Below are experts of layer 10 (counted from 0) of a mixture-of-experts language model. Rows are named router (the router's row for the expert) and show model dimensions 192-255. Each number is 50 + 15 x the weight over its row's rms, rounded and kept within 0 to 99.
Before each expert's rows: a language model's description of what the expert responds to. This comes from a sample of Wikipedia text that the model never trained on.

# expert 41
Description: Sentence starters, zeros
router:61 46 60 37 58 29 64 40 76 48 26 56 50 60 65 57 49 49 57 32 67 69 52 69 81 35 57 73 62 26 64 58 46 58 51 57 45 56 79 26 55 41 23 50 54 63 51 30 53 35 69 25 67 62 29 62 72 12 30 27 49 79 65 50

# expert 22
Description: Results and infobox tables
router:48 53 46 38 40 46 65 53 59 30 27 56 54 29 44 25 34 31 41 30 52 64 42 34 44 56 46 54 77 64 77 51 38 58 36 58 44 37 64 39 34 59 58 41 54 44 03 43 34 44 33 45 55 46 52 50 27 37 26 42 68 66 64 43

# expert 12
Description: Quantifiers and hyphen compounds
router:36 45 60 32 58 34 60 46 68 45 44 64 38 46 58 68 43 56 47 68 60 62 35 36 32 47 41 37 75 66 46 39 35 43 59 59 44 50 61 23 37 33 33 45 75 50 41 25 53 42 48 51 67 42 27 46 50 59 47 43 48 73 54 48

# expert 42
Description: Mid-word subword pieces
router:40 31 34 39 49 31 44 33 68 52 46 29 44 32 43 38 65 17 45 53 56 45 59 43 35 61 56 34 29 20 43 63 37 49 22 75 43 58 40 52 37 46 36 68 75 44 20 38 61 39 40 77 45 45 52 14 74 28 41 34 60 59 63 58

# expert 8
Description: Table headers, prepositions
router:57 66 65 56 36 29 71 51 38 47 34 61 76 10 42 48 27 16 46 41 51 61 37 44 53 57 76 43 78 63 65 57 55 67 24 61 61 62 40 63 27 52 29 40 54 76 37 38 57 52 71 33 67 40 42 65 37 43 18 32 68 45 38 46

# expert 7
Description: Table and heading structure
router:58 46 55 24 45 38 65 64 79 41 36 46 55 42 46 33 49 38 59 51 57 39 61 70 31 30 59 31 57 54 75 50 37 74 45 54 57 42 63 43 22 52 17 52 63 54 43 23 30 29 52 20 80 31 36 39 54 40 41 51 47 63 24 57

# expert 57
Description: Person names in lists
router:35 41 40 35 69 26 68 61 63 39 24 49 58 18 65 09 54 57 64 56 81 33 57 49 23 32 22 34 60 44 54 51 56 57 72 56 54 72 48 44 37 53 46 29 40 43 44 53 04 42 66 60 61 29 07 59 48 57 51 51 48 45 42 65

# expert 29
Description: Digits in year ranges
router:57 42 53 35 23 36 56 45 48 54 56 48 62 54 53 42 30 65 47 61 47 40 73 46 31 09 54 49 67 29 69 70 38 61 49 62 45 30 41 71 51 78 37 46 91 54 51 64 44 69 38 46 57 35 39 48 64 05 25 31 50 55 30 58

# expert 63
Description: Passive participles and prepositions
router:30 45 58 72 47 32 36 48 55 44 34 38 40 35 29 42 12 44 39 59 93 53 49 59 64 29 20 51 73 40 70 32 49 45 37 35 51 51 43 40 36 81 59 60 68 68 42 33 35 52 44 65 74 39 39 36 47 47 62 23 56 40 27 78

# expert 45
Description: Past verbs after subjects
router:34 45 39 70 73 21 37 36 48 28 56 53 51 44 19 30 22 41 47 52 99 45 60 55 68 24 33 69 68 25 65 42 57 54 41 42 75 51 44 37 47 74 52 54 56 61 34 33 46 40 33 58 68 42 35 65 60 63 59 08 57 32 27 63

# expert 59
Description: Infobox units, suffixes
router:37 59 47 66 34 15 74 53 52 50 57 62 56 46 61 28 37 48 50 44 44 51 36 60 67 29 35 70 60 43 61 48 57 58 64 58 38 43 49 55 41 57 50 60 67 60 34 52 30 46 59 32 57 11 32 60 58 28 20 45 79 41 40 59

# expert 39
Description: Line breaks and list structure
router:52 74 42 48 43 35 64 43 63 52 54 35 75 53 66 37 24 14 46 71 62 46 58 21 63 19 49 21 74 46 73 52 71 50 52 66 50 46 71 11 42 40 51 39 50 44 39 28 28 67 66 68 41 63 40 56 48 56 45 45 55 91 47 49

# expert 49
Description: Articles and determiners
router:34 57 54 38 66 41 58 10 41 53 43 51 63 55 62 39 37 34 34 50 61 53 58 64 37 33 36 37 69 55 61 63 44 78 73 60 47 40 48 46 54 69 24 31 65 23 59 51 57 61 47 65 72 46 57 71 33 31 44 48 66 73 50 26

# expert 10
Description: Title words in names
router:48 73 57 23 52 19 49 47 91 31 26 51 58 60 60 41 48 50 27 54 76 29 56 33 27 26 61 46 69 47 55 64 62 63 43 74 55 44 47 25 65 49 49 61 39 21 58 37 17 51 47 49 51 38 38 62 28 29 48 41 48 35 35 51

# expert 54
Description: Demographic and period phrases
router:57 14 33 47 47 44 57 51 79 53 44 44 49 56 40 36 42 39 44 71 54 80 48 43 42 51 55 46 49 57 58 64 17 78 34 66 64 53 35 50 50 65 32 28 67 44 48 47 35 40 55 10 60 26 36 33 43 34 28 37 48 58 41 49

# expert 35
Description: Initials, leading digits
router:31 54 43 18 43 49 78 44 73 54 53 60 59 58 50 49 22 28 26 52 66 42 81 67 35 57 40 26 79 61 41 51 61 40 33 53 34 51 27 61 54 65 62 34 69 51 38 69 42 37 50 31 96 48 35 41 45 50 63 47 84 63 61 51

# expert 43
Description: Digits in dates and tables
router:23 42 46 53 33 23 66 43 41 37 32 35 39 40 58 65 39 40 13 50 39 47 55 38 41 36 33 37 64 49 40 52 59 43 51 88 57 49 39 32 40 68 36 49 68 55 27 67 19 38 44 26 77 35 46 52 60 43 51 42 40 69 43 52

# expert 9
Description: Romance-language text
router:41 59 55 34 56 46 80 61 63 43 54 49 52 45 56 61 44 62 66 73 52 58 49 56 59 32 49 40 49 60 55 63 44 49 75 75 55 74 37 63 48 54 44 38 73 43 65 64 31 33 53 22 62 36 34 63 62 48 40 43 62 69 61 41

# expert 56
Description: Digits in coordinates
router:25 54 74 35 36 34 63 55 62 43 21 67 57 47 61 45 25 35 19 50 57 23 62 39 29 38 36 46 74 22 55 68 27 43 50 59 56 38 57 53 42 73 46 74 59 41 49 39 53 40 43 66 63 62 33 57 41 47 38 28 53 43 52 78

# expert 31
Description: Head nouns and suffixes
router:58 54 48 76 45 39 50 77 67 47 51 56 60 30 55 52 48 25 50 69 60 63 29 59 52 33 38 30 59 55 62 48 45 35 36 56 70 78 25 39 67 69 28 36 43 27 24 65 43 34 56 58 70 41 28 50 39 64 45 26 67 39 61 60

# expert 4
Description: Plural and suffix endings
router:36 75 61 67 63 28 44 60 68 58 32 54 74 59 56 45 33 39 36 52 62 68 42 73 39 46 54 31 53 54 44 56 58 54 55 53 44 59 56 53 40 42 37 39 54 37 24 36 65 58 27 36 57 52 19 36 34 56 73 24 72 45 46 72

# expert 21
Description: Semicolon-separated list fields
router:40 83 40 50 69 23 57 49 52 42 54 63 40 66 67 29 39 30 61 49 56 56 59 56 38 55 49 47 68 56 74 49 38 66 60 88 41 29 71 61 34 75 30 63 46 73 31 54 25 17 46 32 48 25 64 45 46 31 44 39 61 69 35 39

# expert 19
Description: Proper adjectives and years
router:35 32 59 31 40 00 45 49 70 36 23 50 40 60 52 49 43 59 46 53 55 56 44 25 44 43 68 35 61 46 72 53 49 39 40 76 40 66 60 61 61 62 43 56 33 50 31 51 46 44 57 27 47 59 50 71 34 42 40 34 52 39 43 55

# expert 33
Description: Surname beginnings
router:31 55 65 46 58 31 67 62 40 62 58 48 64 44 48 08 50 47 46 46 77 57 58 60 30 31 23 60 66 30 40 53 56 68 73 44 43 63 35 56 39 56 57 41 66 37 37 75 07 41 65 41 52 18 00 50 59 44 54 59 72 37 39 55

# expert 16
Description: Past participles and passives
router:44 33 51 51 55 22 59 69 61 24 32 54 35 44 48 43 32 44 57 66 80 32 32 60 57 29 25 55 64 44 87 60 50 63 37 56 65 32 66 29 66 69 58 37 61 73 16 39 29 54 43 54 77 39 31 65 46 47 56 08 54 39 23 62

# expert 30
Description: Line breaks and openers
router:39 44 83 52 39 51 59 45 66 61 42 32 23 61 42 35 32 25 58 74 66 44 42 51 50 44 54 27 53 60 59 69 60 54 43 55 66 54 68 44 16 54 21 43 53 47 17 46 10 34 47 46 52 66 28 42 64 55 69 49 59 56 62 47

# expert 17
Description: Geography section text
router:48 40 51 54 31 31 41 35 54 63 57 67 64 67 25 41 29 52 53 64 60 54 81 64 48 48 28 49 43 75 38 54 32 24 60 69 54 73 56 29 55 63 44 23 35 49 50 29 14 44 44 31 75 63 52 46 32 31 37 35 39 47 32 65

# expert 44
Description: Quantifiers and call-sign hyphens
router:23 58 42 37 67 49 58 59 67 40 24 72 40 44 43 36 08 40 29 57 83 37 80 55 46 52 50 32 62 47 63 41 52 41 54 76 29 37 43 28 36 55 44 58 65 60 36 48 43 23 57 57 55 51 49 52 55 59 43 65 58 56 20 47

# expert 23
Description: Word-initial fragments
router:66 56 43 53 51 15 57 62 66 49 34 44 22 72 38 57 43 47 47 44 43 29 55 47 33 35 55 53 62 30 43 58 75 39 43 40 09 62 39 48 67 44 37 58 11 40 62 40 24 21 44 54 63 09 65 30 59 49 62 38 40 28 25 38

# expert 40
Description: Location prepositions, census text
router:39 69 65 25 33 29 43 59 47 47 42 57 54 53 38 32 31 48 52 64 63 62 54 59 68 59 64 59 43 61 61 57 48 25 27 81 33 50 60 44 55 69 44 42 56 46 31 51 05 63 42 51 58 41 36 55 61 50 29 44 57 41 39 43

# expert 47
Description: Table and statistic text
router:44 60 67 23 56 37 52 54 57 46 25 74 77 27 59 57 40 35 40 54 71 68 27 61 55 50 51 42 40 45 39 49 40 57 40 62 25 69 84 57 40 44 59 75 44 46 48 22 25 46 27 41 54 36 19 50 57 35 29 62 77 43 66 40

# expert 37
Description: Conjunctions and prepositions
router:58 42 29 26 45 55 54 84 64 39 36 44 51 59 45 38 46 20 39 53 83 33 51 40 39 37 20 40 67 55 59 75 57 53 41 60 42 56 85 47 44 59 51 51 38 36 39 61 37 28 76 41 85 35 61 53 48 36 48 62 32 54 43 59

# expert 48
Description: Sports table entries
router:40 52 55 33 43 08 52 57 54 28 30 44 61 21 38 43 23 28 41 46 66 65 42 77 73 51 53 12 62 63 71 41 51 49 60 59 64 63 71 41 35 86 43 33 53 59 41 64 41 48 48 45 61 63 42 63 37 34 41 32 50 38 54 50

# expert 2
Description: Sports results tables
router:32 45 70 46 73 23 67 47 41 37 29 68 61 55 46 54 47 51 35 49 45 66 59 57 66 52 78 38 63 38 45 47 41 57 33 54 62 48 32 83 42 67 25 47 42 79 42 30 52 49 47 24 55 39 50 54 54 52 30 50 75 58 32 44

# expert 51
Description: Determiners and possessives
router:45 41 50 45 72 34 64 35 40 70 37 23 47 78 46 61 06 22 44 62 73 55 41 75 49 17 49 46 42 57 49 60 50 64 34 47 62 48 29 28 29 58 21 44 86 49 41 32 52 63 47 15 69 28 34 30 44 51 54 43 70 65 45 62

# expert 24
Description: Units after numbers
router:29 42 56 49 48 22 46 64 65 55 22 62 38 52 35 61 26 70 24 64 46 37 41 34 47 38 25 42 36 54 39 72 32 49 43 52 48 53 41 32 42 50 28 79 63 56 44 46 38 41 54 31 56 16 49 49 62 48 12 49 69 62 59 28

# expert 18
Description: Hyphenated numeric compounds
router:47 41 56 32 44 18 34 37 34 47 32 47 48 73 53 38 69 48 65 56 58 31 57 32 36 43 50 27 65 62 69 59 46 44 37 52 68 70 36 35 54 57 01 41 36 34 57 38 59 68 65 51 71 59 38 53 68 69 17 18 77 47 42 65

# expert 20
Description: Nouns after determiners
router:48 32 24 53 51 06 70 69 78 45 40 62 46 69 32 35 64 49 39 57 72 42 46 21 18 36 62 45 49 38 49 56 46 52 52 60 38 62 61 34 77 68 15 51 31 46 65 34 43 59 35 51 57 40 63 71 44 17 61 25 33 46 56 54

# expert 58
Description: Occupations in biographies
router:36 26 50 31 45 22 72 52 62 61 55 59 58 53 54 36 55 28 55 54 64 57 36 86 49 31 59 74 48 35 75 64 64 57 69 61 46 59 64 70 59 54 55 39 72 65 38 32 45 63 39 38 61 33 34 19 53 30 60 39 32 62 29 70

# expert 11
Description: Year final digits
router:24 53 52 58 54 18 47 40 46 21 16 28 64 55 46 58 45 46 34 60 60 51 55 43 58 47 48 56 57 27 45 63 51 40 48 75 49 54 65 49 27 33 21 41 50 52 41 64 50 34 44 48 52 41 19 49 74 46 66 44 43 45 50 67

# expert 0
Description: Time expressions in narrative
router:52 68 52 25 59 39 59 51 48 45 24 32 37 17 25 58 36 44 37 57 41 41 34 44 22 00 41 43 61 37 62 60 43 54 60 67 63 59 58 62 45 57 37 61 51 29 34 59 53 40 44 38 72 15 38 55 38 48 14 36 39 50 50 50

# expert 52
Description: Mid-word syllable pieces
router:46 54 47 25 50 21 47 64 77 26 30 53 46 51 44 36 53 34 31 69 54 33 74 45 39 48 59 57 47 35 44 29 53 51 35 67 35 61 59 70 48 69 37 53 43 41 41 46 48 30 41 66 62 60 56 58 62 18 39 22 49 52 63 59

# expert 5
Description: Proper names, publications
router:62 57 60 51 30 47 49 42 76 40 29 52 72 50 64 47 65 57 36 47 73 29 39 56 42 51 32 27 58 47 75 29 60 36 48 48 58 61 62 47 29 56 50 36 66 53 49 71 37 38 39 32 43 48 49 73 35 56 54 32 57 63 39 24

# expert 38
Description: Arabic name pieces
router:64 18 35 71 37 34 80 59 50 40 40 53 58 34 42 51 37 45 33 37 55 65 38 57 19 39 37 45 43 39 76 55 53 47 34 58 47 62 62 50 41 50 51 47 46 43 49 63 55 30 71 33 62 51 31 67 21 72 51 17 73 56 46 50

# expert 32
Description: Word-initial stems
router:51 46 37 17 70 31 42 42 65 19 12 63 38 43 37 49 56 46 32 44 57 39 68 42 48 39 64 50 56 35 51 61 47 44 57 73 56 35 73 31 76 58 50 47 27 29 63 52 30 43 48 40 50 34 57 39 51 54 45 43 20 57 31 44

# expert 46
Description: Taxonomy and species names
router:38 41 55 56 65 06 50 60 60 69 50 38 65 49 45 07 48 55 42 34 55 62 49 83 52 34 41 69 48 43 60 64 50 56 52 52 62 59 75 34 37 63 36 43 46 38 27 49 41 53 73 43 38 43 32 32 59 64 45 41 83 53 23 42

# expert 36
Description: Bibliographic citation text
router:35 39 66 46 66 53 71 42 72 44 51 53 67 69 52 48 53 64 44 49 71 29 39 58 48 49 25 43 49 72 45 80 40 68 55 76 77 62 41 44 57 77 24 65 66 42 48 49 21 43 42 57 67 56 40 41 65 44 57 45 71 75 40 33

# expert 61
Description: Passive be-verbs and coordinates
router:45 59 50 17 58 14 33 62 53 60 33 69 56 37 29 40 44 52 21 38 71 39 74 72 51 38 46 50 61 48 52 52 65 55 68 85 69 35 34 33 41 88 21 57 43 53 57 57 32 28 40 51 53 24 47 54 67 59 56 30 30 54 48 61

# expert 15
Description: Word-initial consonant clusters
router:41 72 43 18 68 46 39 50 39 67 38 34 44 66 43 49 44 40 42 43 63 61 51 85 55 17 44 51 52 50 86 52 46 63 37 52 54 64 52 57 48 96 58 60 41 67 44 70 33 60 34 50 74 52 50 49 54 64 39 56 65 61 60 76

# expert 1
Description: Mid-word letter fragments
router:44 57 63 57 57 24 19 73 66 45 12 31 34 31 50 64 36 44 44 55 53 29 45 71 64 60 61 40 55 42 73 52 37 61 22 79 27 48 39 48 51 41 27 66 41 44 56 69 66 20 45 25 46 48 38 50 68 43 47 45 63 62 63 45

# expert 28
Description: Clause-linking function words
router:32 64 47 27 35 48 58 62 73 24 27 31 37 40 47 59 38 37 26 61 58 44 37 64 48 51 27 53 63 40 55 73 85 51 53 56 78 49 41 32 64 58 12 44 45 44 44 46 47 33 67 41 68 20 49 60 56 31 65 58 36 47 60 41

# expert 27
Description: Year digits
router:35 63 41 35 42 29 63 40 49 44 11 51 76 51 32 32 62 43 32 40 52 48 72 34 43 56 59 36 53 23 51 54 55 39 60 81 57 48 36 21 48 47 13 47 66 60 45 67 32 31 41 39 69 49 40 54 48 52 46 36 46 40 54 78

# expert 50
Description: Line breaks
router:47 52 53 46 61 50 42 17 62 63 56 43 60 55 64 45 42 40 35 72 86 48 38 51 59 36 39 43 57 46 54 40 78 32 22 56 63 36 66 55 36 34 34 57 56 56 54 62 33 51 33 50 44 53 45 44 41 48 50 42 67 51 48 82

# expert 34
Description: South Asian, Arabic names
router:47 26 49 38 59 39 58 65 27 49 16 47 66 40 45 45 41 61 32 29 50 58 53 58 16 29 41 55 54 18 65 45 52 37 40 67 62 47 61 70 56 53 56 42 45 58 42 76 38 33 41 53 67 49 46 69 42 32 61 31 51 53 42 46